Below are experts of layer 8 (counted from 0) of a mixture-of-experts language model. Rows are named router (the router's row for the expert), up (a neuron's input weights, with its number) and show model dimensions 128-255. Each number is 128 + 24 x the weight over its row's rms, rounded and kept within 0 to 255. Numbers have three digits each.
Before each expert's rows: a language model's description of what the expert responds to. This comes from a sample of Wikipedia text that the model never trained on.

# expert 2
What it handles: Inner pieces of Greek- or Latin-derived technical words and prefixes like comp, cons, pre, as in aqu-ari-um, anth-rop-omorphic, Paleog-raph-ically.
router:138154129159109157124135141131100168121097117134144151131143102145151126152102135132099107141133138150136117125135078158107111072152106131161092119112146102120129110112193131134141126117121132149147123119109136141108087127137115099112129082142120103134184113095136117113115086124195098100111111127164134150106124097156095111095142123113113110172185178133130161137191141135090126141157
up0:129119153092120089111090124139104095118094166134150131097132095109067159116144170143106176132122163104094129107155107163119122108130103128117071118091173096149099116129115121140130068148125149155157108113129082128120113138130084101087108142109085099131141078139121133109136111091151115143128141087110161123122105090117170161125125128119142132153121122112151133120101160123146143118158
up1:152175163095156147115166100147109104118115104150117113101147112193124141147096150133095161082135145144143109111090164175105171075161143159116107169142139166132126109186126136153124143138111154128132088144086094103150088128125164142132114118096100174130108081133160105148108050124156162163127122100133089094120139115175118110106116122135097173137140146150087104154150144138105131162079
up2:147111144125128095146105134118076137162086101162091123093129094154148163161163136124157126087154144115144128127125152104163157150124113138136137100125104104184078159141145103125121122134116125121105137116107134133144126142157150114129101120152104108123087130143149152112076113094136152092143125126109095154147146119124107107139142101122121089135105104157107105108123115092089140139119
up3:133068092107131096143143095094132164124132124101113121160136115152124079139088146112090113091153115145110077097116150165124147146122086098139128132098133140173105175161138111134192126131134149144107142160124145107113112138179147103155108111126140111156151122094092103070149128161138092122124139095111132123118131136128129169115109122160113140107104117114148204137128144119147125183131
up4:107100102132108118135171143170071101127159146162163171108110113136138096145096095097119121178138164134126111095086140136112116102168140148140127164113139153157167174121111106127124132115146093168135123116092113135151137154125101119081082120112106132087115110123138147134096126148145144138107123099136169180121178130113117101114142105107135096101144129145154113139153138159120067130110
up5:099136150167148118163149133089158145140135160136175137151128117168085101121116109105102128131192144119084111107124110136151090105133125106146108097104139086116116117127115158079199091129128127141111090149135095102167106107160086121104147097124125145128088143120109111139155112127114149135154122130142108164109109118144148136137128145111131147159136111126166132128136115081115145127135
up6:113172079134177103113142125166156130184121142149113081138100108156151137152126105131119127145126098133104131127114128149114154114079139136136101148114093126123132146114132164154140118150148147141121105168108146120117141152068133111104081130111095092155150181135093129147129116093146134162088152097132156133155139165115132137150100151134121131122144147107155134124153138145120161089121
up7:177151161138092120165109151148128141122138071113123132119129090158121115128129108122107151155132094138133101103150130105117114142169119154161097096120124101126121127160167107108132104144150133136129150141177170107112096109099147145134129128151146142120151117107116106106102110121138140163112087139109161134143161117091091149190136112131102099150098138108118140134109071102139156101171
up8:082141080095153121106127127154108171133146108155120124172151143094122160121132103121109124143112151158154131132134146130128107145153153105160149113111132104146067169117112132171144143098135116124114114168137119175088114137121190177097132135085146119072138128111160141119125125109133115145113142152149117169090132189097141122134111129109076154135132167119119101161121107122126129111173
up9:145109105117134123150125130143155148123143131182116141128183100154133144149178124082088092111086142143135157125152144107112126117131089130137104139152089148116083125169121124154125144115103094144148139089152123116102093147123115125152102151167124135136167107157158115116115130115199159124162103076150127112122167104098114127116127126140112091113128120129124155139130130107118115106111
up10:129121134104146104072148120080087137167083136139136100154076132089096129129127107124130138107145155113122129138136137145105220122146087122153109155131159141126096146130105116163149103134145155113112171105096128137079167157076124166157098113150094116171130130114137099111097116131114119174137106104147139120161106129155119136150136154148102097111153142155125126117117138110114139121128
up11:147141141104110164188126152132125162126094164167181114106145120170129111130118152081155127117114149162147130087102098102108152078142145080085123155137146132121116145119145095142129148105133158102141148135152107111149127112155112166112121181108101172146123131103124142101108148140124146109140104107130172146097150116164139108141144136120181102147127148109098160162096155125145117074118
up12:124136122140105126108114129155140101121107094114179142154109119127182125118122128116135185129143152141137155090157112156105153141151144100128139176138152100070127114150111169136160117113098150149148097120129155103124128152146110155115144160116142169188176173099151113133154096108116132116150123116189139175125109121096139129107162138118120124159138101105137148133136149136086122141141
up13:119126128151130129192114134120092105146137082151146142133093189124160104148117144188139119115160129113092119144140119124140169106109100153122131131111132167167171072161150138122101169124164155093177135097151116160165122070138128119128140118138183142131144112137113107123086131124157179104129151130092145149122129135124149124135154129127071124141123117111113103094162107153101158163174
up14:117086134116109094156173139114114154097129117135123129164125127092131180110147108115130141130126128072119142140152142160115171129072160152137092141152117166113128112143140127137144075147109130140130135130135132128142151122119166093159076159166154108125128100126122121113152140134119127153150088072077141160134129103123114125138109146145104149137122149116111106139091135147094117148109
up15:121118135169144135148141140115136138107157163147156156129122165172080120124134147089131159159129100122121109173139133120119138114118120072092115147124137135140136157152158147142134083116099119170097118129104128132123191085139151126128131126091141097137152106113131113148111113135146155134101125123128120110111088136137103140141121139100147150143158143163176106085100138155128068054112
up16:124128116102131104113139141138123119065120102096125149141149130122158126123138116119103094098161171111139116155104154108115135125103127111116107186060128121142154123145127085165160159164180111128128129163118135144119149136102113107114150139123120086138120110128167122105155137112172118121144139128139157139082119132101117093128103125152093106134133131122123130136128106110121153153137
up17:143151151137133138166164110091107136125141107090133110157113127107112110144144147130158128078118139160098117141116148114130158139132151165089107099173129118183166160100128136134094093162077162103136144148156130140124120150132114157091151087147133127118142122146070106126137095160103114116132092156113105139134101076132123170121147112109133126134119096135097119121158151130120114126138
up18:147110126180133148157105127129128147155094141139153137152115120170131121099096162136106131115079146145109120138137110117084140098123156143134105079142163094132135096116117086125148126097121126101141118089114132098132126121145167122145156095136179140120137120146119176099117106118124111171153122188120142128178116120071163067104138153112080135135132151137097136143161139116125129161131
up19:142081107102128108109118124137099133119176135136106139139166109107134150139094177145110106137149093107139131135114125125128112132125153102140122125134160149157119155106132086162151165059136138128154164159113135137135118143092110143112159084090114124178149083122147144110125120089146152210115191100155130128149128126140149116092143138141140136101105078131118109121184167113136156112090
up20:106167076140093160169099147151083102130163169172132113105130121134100118115105141101115189115151141080109147092128105141133137119161150101166096102132150110110136111102122163113116115143114132179137116120098134147111115089160139177142164150086117129119134144121124100099138126118155101163142103132126179135081128129119125126192132120122110106146161144129113144078092141134137090149112
up21:154104093090177136117156114091087127120059110139123128151106103118168125122114128141088156113136137139146109117155156107145157103151105146116144102085154147123154131135111101111129113163129126118096091145127119164115133092156202135174137140117105118124124103100115169142174088141106106142109106100148139146113119105111165105197111100091121088167094082109118117131108150137105095126126
up22:125114097107107090125123159084128088140090105099113163108176127125108119145139133133145140141156159123143093134125102121137129124131111112089138112086142117143176176136138166107115107104143104063189097128136115127157131183160159130137141109141176127139100107118118119166118117161147115101153126120153136133122136129131119118147094065131154088101134142141091149129162129148098160138133
up23:087123122154094164128143124132133127136169125184098138117138135081180123122059134123161177102110117117137134119090129123090111090142129145150145117142103127115120104135161144149137118138119143151161161093083140118148146131148148123150119107099136115135134121142160127128118123159151124131130114105116140181136125122135102110167117138121118115124132127184168135114099128138125112084124
up24:119122161168151111140150123131047162106122154143133084176111132123137107148089097117123146180092141122145132102163142116102150103064129129158115123098151134121126139114119135156080108137121123125122141142151114143150135150147129114145121148177152164149126102129125124116086116149124132094131132140087079119106113121113101132130145150120107140151119108075092094121100134126101164078099
up25:143113136085147140135155195155189121148140103133144109149138148124148172154118164138175097127138090151127089156144136139090153151064114071083104143101155088143117130162154150118162094126121127089122130147147134122093141106095110149095112102130109147113150078104114139142120095169160171142148137137101129110106133099145112140113093085145160156133150132140111160120170164111156133120129
up26:110142089116151084163176130166145105133137130162199161159124113122153107164147167104104139131125153144085097124152117109144089121109116120090166150146159107114115115145156134160153114134117155116143143161136157121129092123113101096116132133093162126144128136153136092180124106105122124145118126145128145065128145087145112161079193157120137106154122164178164093131158156153146142157159
up27:123121092124105093096107119161152140130140162161109106129100075128132128105152165133137141123152125134101075120122097135134114107153126176131143143103133112090140181079174088128153100146146094168131120139100102125108142137115121113161097119116115101172112070167148124109114103148131141099101120105096114148159071114127129165161149129117157100131137139102104136168148089133096123135133
up28:119163134117094135134098159189102111104138136146087096117100119126114093126107158130155139128121144143084149116102157117159163116127106105091106120146137135092122134094136150139156134164110125127150101115117101148128121121147103125142151125121104185132116151152144151145126125153130111140178088121128126146142115118161161149140119173096072080127146154156151119140111160129090133094147
up29:144155072106162154122194164120149125116136185126121148152122092126157101188105117135106160089127111122141117121120108122112136110144131144119117166048132116109139116152127113099177117133168142116100107123092174098136108131132105094160146131166125098154159163136059101144168097134130091136118117121147142111132115113130114115137145143104153132140126108117135152166137129126124119146121
up30:103166092144164138150169113140126131129180081142111127122117161130135133110124121139104148158108196126128138079092158130093093151122140105139112146118120134120161175116152124109101092158146164120123210139126119126152149119125117118136163116148121173157110143097095120126132139148128105167171147070100142119098100080159082085121122093132105064134119114163125135148133117147057107120178
up31:120156130147199154116118132125140125132103185197138090110137109124114106156175128136098106149116150119153075112121099116124126118139111134108090119127118096153161135111144114094146116117148068144087122138104140120148136121123083099100126099145141097144124126146142131133139162161177106090078108122123145108110151127097145132115139131126115126188146146147103131161135132143092154161119
up32:148097122148134110121157111114143170093117092129118162139124146080113139102170119132112144128108132136127139104112171122161103113103118104166109106140129089137195128128150169134152132157113129131103148147114142097120134120138153114113183147084167137145149151132083110131126080118128100122139119084132117119146150117125110141134125142146103133109073149184105114115068149100139124126158
up33:147147106153156136135154139105101117141102107124189156130155107156087101149085079139158131109147125133167117124092146100121151156150113133072095145122170116100111093128114099141150158146131150160143139147130140151127105129137134082093072124145132144102166120139112134078091108119130144103102127130189159134175135128108126160080147117160183138147138112138137127155145107109132129090146
up34:119109089168128129107102120182153154176124147143104104089116157125144111142136095097128126126110111183098121100119122116074115139129159181157132132135148103127096131151128151097107129167124197153118127128131122127114078101112135094138103145100120157128140113111107152097169110122154155093120146167159157142077111115144119167114115125096136127137126131110118120175112139119099109112136

# expert 1
What it handles: Pronoun subjects, relative pronouns and auxiliaries or adverbs before a verb, such as he, who, had, would, also, and infinitive to.
router:111119129131128154141108133131126107128144127112159144132116106128118128175140129107132089180109137132175159146120151132127133123107093130134121158130087167113103140123121110157126164133073121135178146119108153161137163119147089114153101139151142131097121156089113144132138109123146097098076153178157150141115135112098111112140138105114109163092149100153111090117143129165120127091143
up1:088113105162184115135097106143164102091115134098078186134137097145123132146137156082067150158086151108143113138126118132146161118122085135112081083130113133122147114096098130154140141156131131128165097142158120124121168104161126103145132088135119126096146128109128145166128109142098188169147108104142101193130125098111147121151106085129153129091133162116087117080147150131155117121055
up2:123108146159157105084081118126140092139114120136121153118129115116147115139114127150128122118108132140185169139153155134142152091067105158140145104129116105111130140139145124125138144139152150148096156130125113157107136136152123126127108127159148101155103137132129146141116103111139109134101098171132100080120141125093119110132157135114151156127132144109086185143101130104108139101140
up3:138097130162108131164076118126118117117118134116139161137140104120088062095089107128128121123125143141122136154103143148175189117105109123138131149117113138132134158164153104158134076082086130157098093148101192152109147158126152101124144109172103157103148094134116088145101045129095123123155136146126104140155165120138139099145148107163119136127086147124104100170149157106146156093152
up4:158136133115108148093123118158119167098153040157114145144154097151134133132123110115123135126105142117124119120093161180131137109155116155101139088141083124158122143124107103173138114134138101128126133100115161125169123083113122125126105148125171170097143153128123143149149103135119153127109138120179137099134114076149093138120104105135103098092140141143133086106077133139151110110125
up5:103116169137113120105130116142144154090127141130119114128093172109089160114086140080128143153132136163103158124088147091124106130164136139099123186130139146111148161145133139097158188079096145156150105134161099167119147137170101114174098149128133126103138116142156136125139146115152114127085155152135135138123120131141156138133110103115127147124112105138111168144111117159123123136108
up6:112139138114131151107153154075130153110136143094152083178141076128127119137152155136109111126095089124177154140109134147162120124126104116147128146065102112151124062114114104152095117160133148142087169162106085180125130130169136075140127130074136135115148136091133158154115103143113141129095140113143129139163139159158099178130119151122102145126147153104097128159132149144125119095089
up7:123128099078131147144115124122180130079132102151115131148115116149113112126083140160155113130102117136185133101146091126145147129149089075118160117147140146115121175109102094111142182146135128130148153113138115110133103122119134116145132131128122071105173114124133164098140129157116105102085126151142125156123151135165096144089144123127099138164088150124160126113112128163134149130072
up8:131131159133107152159096125150108131138168103100125180134137140133084113159119096109143091129141141117121121150103123185090132136124102170142129114112137143123135146151088110122128153121111119130178114148120131172112103116115102165092141178133099129093074144167092162158144128136153134108090157146105147112153146129102178114095130117093111133118132076106126092146104130110173102119124
up9:149140146118131112141135105145154102114128158173117148104097138118098123089135136144128139147110121126139133105139119117109122145125146157129127094147077194096108139107152144091134083124095121185176139119127129120105075139097124152133145090155120100134082133152114107120152158094147107143116142085137189119076140089129116103107152123088150138143156150083140153108128118096121118132146
up10:136091131154125097132124129129127128122122113109111115148081133143168129128117118126163132104121161169126131124084155151105142154129155100100114108111126131161143120133181142155140126163159115130129122114119105172086133145127093083130104112109140119140095142156136125094138096190121098132106117126158113157174107165095131081099080154131124136134094110130062149163177124121094147081168
up11:092206088135120142147126140132114155119139082153136136155072134132093190121129144101121123104145130123159136115123098145145127128152150109120120149131154133119153130142081167085104133133122145093138144132143107106118127126177094168102133121091138150134086096131129147139109089092125140131141055156141144157172124115163134098178154128115105117169179128126127183115110144117113115133143
up12:118151108098140135136134094120146117121109145125146122121138135112088138086151138114166172139115095128104137116150109140137079168129171113144131109199154133115082140108083125139132164131123136114101080129113121149149143139179138162157131127144098131122132116117163067083118094158156113111145157102147124128132102129112139121101147103146145153168109115156115102114139153124166100152151
up13:137166100147158143126136112143102142153148082113146118140130155136136079149115124150152139146156128160129141122125130117151136122086090109133160120144108201117140103174119157165100115124086141144125159098171134137110121142137117117123141132097124158120125166107118153112153170085090141119078160091127179148099134100178145092119118099119092146140114127103091147147107140158131130137101
up14:146146136119170133139150140139103132075130097113095139159106107135127123098134141110055126125136162135154158097116156100136148100089134096126151126108161134101096169116129145095124128153163124133129115108133133134104111120141128118136109160172155164147134112123128131141140035139146123111103104112123142153090170133119126132112121170124163113138134159169136156122105099133102098074145
up15:112110096108142147141140088108164154154146109148131113152101109158084162143135101103130130172128127089141109126124137156097092089115163088149096113131083104108122087179137110139098099111087120156127103154084160138161118110122120125124097143101163151155126157055151168120154092137124140085159104122128127130133130122129105106134143171113088105154124088170148129090106137144122111106134
up16:141086096121118103133108143120161107144103116111125132142130084146108121121117084142132133093072110133150131160151106139121140130157102154115108092090122121122115131169122125138063119107127130111122156134112146096160132131120153141125155130179122106129134170096121119125137140137150120112135120125131119160096116113104119121088126133123142074153119086173118099135087153134110079131090
up17:142152119100132135146123122150194128170115139108117176164096093121128162120156117098113173099096153113111154137114122149108135123081120166098121158144086164124090133125130132106147158128106129135081124115135115132096126103141133109169168102137170136147134156160112120169162170132145110138171117128138118141171133113101134108130113121092105123138084101112136135161124092155100133121150
up18:124124120110106133145106130131082184126093164151118136087135072171138153150116117115137099118127124140149149119109121119159101147158146115141117129141134144104118128146141137155112110150128108079156111145099132112144085146120103138162103135150098123141095186091146118088110138136151127130131163128169146133114165105122093145150110114100110129135127153162134128100109125114122142119163
up19:135121116140131146102111138120109171125141159114098158128142114107107097137113168122174099129108142174118136103145096155110142156157127103162125133113118157133138133153103122150160094117104174107135109128135151143123127102138122113161109110084124118128123106121142079178129139166121141136125105111113113131134152152095124137098114172136125132154119126086153121127067143135166098138135
up20:130123103126147131125152176140133139111121101174150112138133113117177113146129130108131116137088130116152190099133147125105133123150103129115087136136077179142126123154155110132127120134082149170095105155066104148084195100180112112151123140140105105142146180093151121116159111091126162091137120146117095114109101138149120146169119140151107095088144115121131156077163101115122154144158
up21:168092132133151153126109106142077077118110127091177174165162105147114170136120150136135101132095157120109074130149158150164123109179113118108125133118091154084126130113104122160098137129135097132135122124154097121104095077145135123133139117134124151164114109133140116118121170155121177112084148093129121117113121106097112126140189114129126130119107120172130108126085119111124141152110
up22:107101106142128171126162166102115149123128140133136114115106116140130180147095109128083156106138130139140072107155117140154137140080142131150104140103109162080127144116122158143107095150090142118204129103135144143095115142149153138144151140172108118149126110128089140067169130095085085133121129136118115173146112138170127130182154162111112141152101118137153119075146137064121136079139
up23:151110123149104077111127137126099147176153127145090129128178161144127133138133129143093126139164103063172108140117080152096125106118139124163120114119127128085085098125122161118132136147146134148153128099104075133131149147133110102117130101138126120139115144135136134117108142156128147143127080135095145145166106138123093183147153129158161133121155130162100106175132089164113122108108
up24:124124086181107097168156125121132142127159134101116142156123145144117136149128138121154047113093134130137148124144108142153111133142136102109118117087087156133112141115185114127124152109113129130129140175104134178087099166151164093105104120136149148140118114116141146129079137163115118120144127129140119143119155141104074142118110129116136136120113097119097109118104098118152091119110
up25:098141151174100105113104126139165095116139113098091153149158141106135166153137104111130138144158140147176163098134145118136116132073116108107114128110130119114148094150164144138127151065142122126124145128211100135148121098109116099143117140135126113094147174128125122170167109132130148142126107131187106082138145130074127133142090135117165121142095165144111141150132154129123111081129
up26:127098147142149098131117128144136120150114117118145118121113116131137155137182107108104123124150117152123178129118155162098119104117107124125125128123125125124130131119138159166155123111133085094137098087143111149138140119113112111147094111133176097156103149095107140122123147096113118140120110104118086147112137140113151143116155118087114086139114156098164120106161120085137107095123
up27:118122131099128155166093100130164147077092119097125133142140123136104132145162154168133145096150152134115143155147119123166123131123123125164111112114115125105151132103146078139128125159161134138121157145096121138117157133161094135137152125081103096168107131117139111135112129125125133115101148148136112103181128119126122118113138097133158131106116195149181110089170150086116114117156
up28:131117151166109140128153174097101111163131126097096166110137125118145131128112136124132120130092128126140114151092121096111163113108126067115115097125133147118074100098164164135137124139130136120080182150129110106143137133094124085120122162131139138142133154166131149151145143146123136149101184173135141125131096135140122112142123129109145128118172168122121144110131175099115177083141
up29:129108154100126160147120136130093110165156159117138129108129123124125137139104100121128141128132131110170100137140140118127120110168182113099105160094086167145118155121173147148118097116132143169137166143143153121121136095129045128128133127108153124163130142073090122122117129101091112142123074144100109107141091125126121088109158101102161164101130130125125126115141108167119123124111
up30:100153129109128151116138131106104122101128129122158117161136109159118095126120140137137154097131115109122113126122108138113178152180117117138157126123132124122117161163065089088121141091125125167142139139163136118170120142146117111113180112125095149091119112115121125123119112140167116135134126118212144097101125168141110131108101145161126071140162128163103121093115130124133147130144
up31:110132098140117069163142108116177088090084094131114157124104152113140135125106151118131079065101111110141102164179145144178149112099155172155120154126151163116129102111112133135140124136098149110104126074112140141154161089126144107152150121136135122118108133129179104150092121149188162129144175111157134149133132138143105170082143153085137171131127094123092106138158136119147124129133
up32:125152116135151139120072147112131124099061142113168173117135117151141108107133078179149094159146118143111151109122138116135133108114081092123120117111133091110134130154159157111140114123119143135094107089116186111173114142092139100134150116140122104162169148134105154139135116092135174136117149132128144131143134103166091125149147062140122082135088124122114139156101147125133132059106
up33:120128115101159089157105162107126145121100147179144180116100137126105098123133148116162134131108128131173097092092123118124153126125154119124123118133084157114095116116128133115133113161102162135150167098143143119117127118116132153092145133115117100151127139124160146147118088171094156058151101090127124131133136125107109165103125153116085155158086137168123102148110096111117118124102
up34:093113119128160126158161154112147154160113136156149121098149179095157133144113132133164165202111126144102155105131156085116151090162152117132137120124114148154167153136162143094096121093171136104099184148129137147107118143119118124107093128146125135133136135112141115146133119110115113134128085090120127113154106116107133106155110116097146074150116148132129127156144100114120111179124
up35:146150139121124120151171179134106105090158151104102131139078141140077114104119118138095123161125100158110132152143123144132120169111159111122106139120098142161138113068136160133158067124116158198145127098100122150081101154102095147137130122127098091128093129138111116097154088155181119148142100118114124114107126089105088118110098115128126133154148134119144144132133107099105096136126

# expert 3
What it handles: Articles and possessive determiners starting noun phrases, such as the, a, his, its, plus possessive 's and the first piece of proper names.
router:139131113100104133132152144144162133160109135170096130133133119193149107145158114095116128128114119142116156103138123175093127123120154136088100135118133120131099152162157129162134131096120111130098155123107136138133145137136094147112103082142124138137112144160153125128146116131208112110139081067147109148112125094119090108116151067098123099102110123141090118108128088107155131134117
up18:129123084116126140120140172130080123144130149129135137112144103125123129185113147097073108149130140134128120168127122121123164103098184128122129126134122096164126161124103134145128122156120116118130090129135133127113176118142084133116153117114145149124094113112088106187113106100132151132118140112125137143090117127170130118188128090135159090158113148070106138095161137090160147128162
up19:127122102087157116135145123092089132143107120109094158116102130133091044099129116143134123139122129159161122115150102131098118083183092121138106166091123150166124134130124082131132163076122127120132118114111121187149114140096115099151108160144131113118135102142114102171160162122168116139098128122120123148127161098114146133120142140124079116131188139121132111172129196143139112143095
up20:149131146097145150148154132132158131097127088132136109130087120134127134148121131093124138155107114145148103115140128089092125141120125140160158122125167120110105177134183092146109114122160126123135154148153098110102106116159115157108111124111111152123099150155170133128151108127138149080128141118148102079098103152171191142118130111111151087096165177131107126100120135155140092101103
up21:111083104126113072119133128112130125134166068120111101158086115133134154159117157167118134091155167184151094113131084131139188123119190127113126135096136164153123092101096152142143125133115129161133166147100099135136137132099149129163081120099104156133109086154133133140137169123119133111112105129154158159107177084121101142089081102141146130134143095174097152120127168148106149144131
up22:123097119173155115153116165125077144142140115129144128131110165134089134136181104106118147146134135124130120100136104168115117111123136128114140143144137080118118139109097131195119086103137131115116105098154159117147179133116124088154140141126114130126141139105129129153168125105150118097152129165143176113133097105134162062148122153088113094102100089127144133099067127137089120142116
up23:108128148126122141152103140128142133123149144154121112087116085182117103154153115139160091107132163151166149113128148144106139138105165132120127121133125131088132073099137139141139150148107143149116167104110104084169121140095158138152115088163077165140111152126142108148144095133181164118089133139124150121120123135144109161162110094163122124123095110108164127128076113145128139088093
up24:097133131120145123130123130144094079147137155112138078144087102133149153124109111084110131124144178117112112129147167165122112150124084129122130117146139145119120111142143149151100123132132122111134141185186124135119105125127121092100111173170171117105095133139157106114107109150115110156140090111110127153071180180145129147114083151107086158115121155101142156115090141100146079058142
up25:103108143118158115132131126139144092183155124161112122149150105103119126135166123116155106139141123152139095167143119148126150104125111116097122132091103126083068147104112132144138151145119086103130146097136135158113101105131100132124158136172106159128123111143101163157148119138140127110077112116172116121140122147104117077096076116110144119131106106149127151145141089107138077158123
up26:088098127104097076157136146081144092164149105118103154109123096195128146123190137119078144111134105116131129125106125138138145136156121150107118099137120138088085113158143150111101157176142180121134126102094133130127158099129108142071104147117136104115125114120121163160149100100154118140146137139136114169114108109156133101141162126093148098146091131125100114121140125173143140156140
up27:110145137090113103124119150076120125119124132172162154119146141106153148122137134106160107136158091125147146116120109115123116122152174144101123138126101115130166134168150154097131094159153118133115172112148143155202119144076117112103157129121146128112119119161125128118128141120123142133113174135114153145125177100170104118141126095132161134122079148118113122123158101140145137113102
up28:175113109145109142099148118134129146129170143126139149138139097129156110140128123175139120146125151152122146120132136138115128152114151129123129151167156132164105104140149108144123158146097071108125133130139100131141144100126131126070117112110117124125148127159153108129128104154129110151075154184119097133127176115129129176153114105111086084132164167113149163165064173126157162110108
up29:084129124135147116122140118132145116148094128161156137125136145102098135138140131108122114136128128119149171128145096117123090141122142105112131140118099131129110118090125166130149178099124089082130163104133165100140126130120113125140117118137137170108100113082150090163105151127122155107145110139144092124125185097152089129157131113127106106122140123134126132184161183184160128137107
up30:122145108139178118138123163137125131141100118152154108126112123116114132128124159163166133130099116114135136118156181111090113128086118097150117137107107118106160132150135154146081121154109158144145122149141118134118128157104088118113143100162131140138100119130105154114154125124103138088116162097086154104102174114128090098124134089134146123131079137126108106146114102129107138126114
up31:122151108149172145089137174161110063163151128158115166108150135147126083135156137128119112142108110119153125157132128148145124155109088089117132171123097131156172135120134171164104120166126150142132154111157098138111127090164144121086114114122137158133097135135079095136127157161170123141144118120106129142144121137131177125111123111087140130175131090157168112118162109110119149141158
up32:118134137119135113153133108097144098129107129113127163116133090119109127126146134131119135148099161137161144126101097143141087162158147085116113071159117098099112186133144108125105109135141076125066135109132136122120104154153108124151132115085172136113177131092153120130116097100163117102120093111127171101136117094137136118161082135090142100106150132121131108150121098166159145104118
up33:132099133112113147155171129138144118152161125139134124147137116144094090106124114202143149113137117154139139172126128136126149099106141087107098156131097121105179115110142128153146101105092139161109156101117149149147112142157113144150152164111137131121112082139137137139155105161102068114095152145159126098112101166119114144141121120099143192163093160131138095121113103105150067104137
up34:127062101137139138160089138122115168115130125118133128159160107136108121166121143120100148156111120122136146110118130127186118120131134165144144159161135140132121149131118114116146141169107097157118110129114161090099108132129126137115156116091091127147139080196120116102118106161147140128144155101168135174105134135136114141117114111127119131115160152120171154109099090149136126126152
up35:112150158103123116117165146179195070151118181183117122138074115131147119136114116149101135111074120122131163139091102131136101112165115164106127144140097146137145146101102134147108093163096157109173101107139156113083100147125097146130162117098188126115101071148124129154129138155166159076160123113120131157134123134118120148161142123111134131159170100101145166107114116086123113135121
up36:147078117098152140135135150132188106169131121084138142127117090141135083148143083113111161144133136144129115117133098130114161118129161140161117100109107142144133138120163077146142117113081169141069114084130123086151133166107108140127104127152116129172132129129136135138179144120120144107158130115144150101130140084097150133133100125160160157136080111123112171106129125129178134118142
up37:197155097145078104129123104175149106105115173137153154141114167138128134110163141156142106139132084104145135136105120137167128138116136092149111108141139125133108143092108141146129134096109115101111186120072135116110129134120136082157083119137122179087156134129116194159115108123078154098106103120139171123122161139127135149098138092119172133081132132124137131161139130138144138158119
up38:151096105110149150084174106129162128117159098128129164138134136110131128095107111074120126159134087142066099152139116148156117130089139088137166142107128137175114142115127104162106081143123153122122111156116129131136148117115106100152096101150142132110112140109102144124142105145111161115140103123124173114110164096124097106125148121146124130102149155149143133154104148112141082102126
up39:149148111116157171146119120123172161111161106108166142139163177161112137138127087126106108154153128146151112160151139129102068135112130165112098123106173121185117142092109116158076130053123149154126120148131081139094120144080154125122110140125113138103148120105101134070125177150120096178114143145126146105115152123117086142122167134143153154116118103131161151171104154157073152103160
up40:130110110133125163126100121162131114168106128124156121114141152124127121113146127143104074119133139137164161162134074171111095151152154128102153075093136102072094109112151118129095134133141131113094157103136113121159096159119140146139145154122134157169151153116140128156077143121151115129148169158100116108121090160129097139091139138103138112079141115156112117131143119101127119088117
up41:149137131093159080156127125176141113154099119125118129143169173153106118133131103148121138139140107154133119155115123186107119145109107156114142097128115075167122133153099140167080098127111113114143145160133195172179126125117124117154143171163134166137119089120123099131130089101120097115146108170119134112112117124127143109090134118192158130095077134147125146131138133123136118148114
up42:157112133150147119169087130143138107167138109084126110157125146131122104153111102135150078130101175116084116095161147085087153137161110171080133164126113164106114120143168119086122125137112092109155125118155148147145119139106103121130147150130116120161100132129149107105118149166133119122120105115150162147122113086118109104139129119124159202125109102133080127094131139124167129163122
up43:107113161115116115182169161173110095179113096117064108122121145138129098123143130111126138145093159097115139128119119095143133136118130134119134134126122183127140107110125156154153155120095192087123157118162177177122146165094093141118137103134152176130130132168139121128134099142105113125097149126134101132111138089097169150148104137112102137159121103100081129122100116149098116153115
up44:108137165118118128095151124133099143091137116173143071181146100142110102130124118108071147114117091113135144164139165151108126107114118144119114131105134074111159089125133153136107147142168130101115120132168127168083150087173128138138133145108162107177113107111122145152136138162144172096145143133151114125111118102128067084135148155120115107097129141146141123112167111126104109136127
up45:128153138105112113115153137137103090153108126139116106102107140147138133148126124113116082098109115097134115116096136109128129152111134133154122142142132167082126178156128133122141091114134154122134125087112083130122160151121145133110077163138133143133141125062182102128119104106096102113111147116102141148118107118160131106153143146143124136088129118129136057131132104155126154080089
up46:092137122106084102155083065141123111130175129103092119137143145133113155133138130099096088116120121154148138151100118178159109149104144104126081092147122124132149094137161114110132134170145102126121161105159126121109103124149119123189138123116125124145076109153171181126154091106159100093142174106129184128140115109106080115142107181069109117118111120099109145089136123124091121129135
up47:160133084098132148128167142169100143148151129127134128123127149081141152110140148143144100140095129126124148134091096114126152163152103145124093120115097164123105139124109127139112097121161120132103121124118146125138172132111126145146179131116092095111171077086120153118179126114122108117108119120148087142103176137175142087126171082113135151136121169106142124105128152103144151136122
up48:160141112126134164116128152094137136121115148135141095114134150114118118146147113100141080083136118126110175102076126161112176153164141128113089144095172132118139107100104144130149179118149081091112211116170134152123077153124131133121137110177114160128085115119127129161132109109117132114087135112148128134149123142117103137124115102121140152137103148122135122138138135180135089145110
up49:123102104118105145112124130117115163143096085124092114135166147134175164135140114125103112126123105074154100132130119121134131169157105139113114113109128143138101127149135111080143143151154146109150149122126107117131116169138117134157183152112125126207123130120125088166147158130112090126112102154075134116155164133145163138161103117131135121150156125140090122167118148159153148112125
up50:153155164114134146157135168161109120142150112184128115148148132112105094158112140117119174101116109139165143091164109175131102137106162163084170120125157116143154139140097155172087139120143122104161135151071138136170039136168129100121150105105111136057078101118143139138131102117122149140112132099107137122143136114148174169121150123120131123104117140109112125122146131127109111100158
up51:103094138141126121125156071130158121135078113092100109145156132180140122122147118133074127133099101111119131070152165093103159126094132104096090134107128140089184158124105147153129134095064130147173143137120104116132149149078139136119145147157150128163143130126098109083099074169119123143159151158119121135111099134155089147116119157113101098145115136121122161100115131128122149131145
up52:145124117176132110127154175112129108107141102132119127125127083123086083166139150147139144070105143130150144112156138120125080113076152084150091100142062132114115122101120122135145131137151121131103145149137162129097105148096138107170071120131136138145116121116148126120132150107134133104149130114151186120114136093108122154106127117135188095102086117128115143136130174107107106128122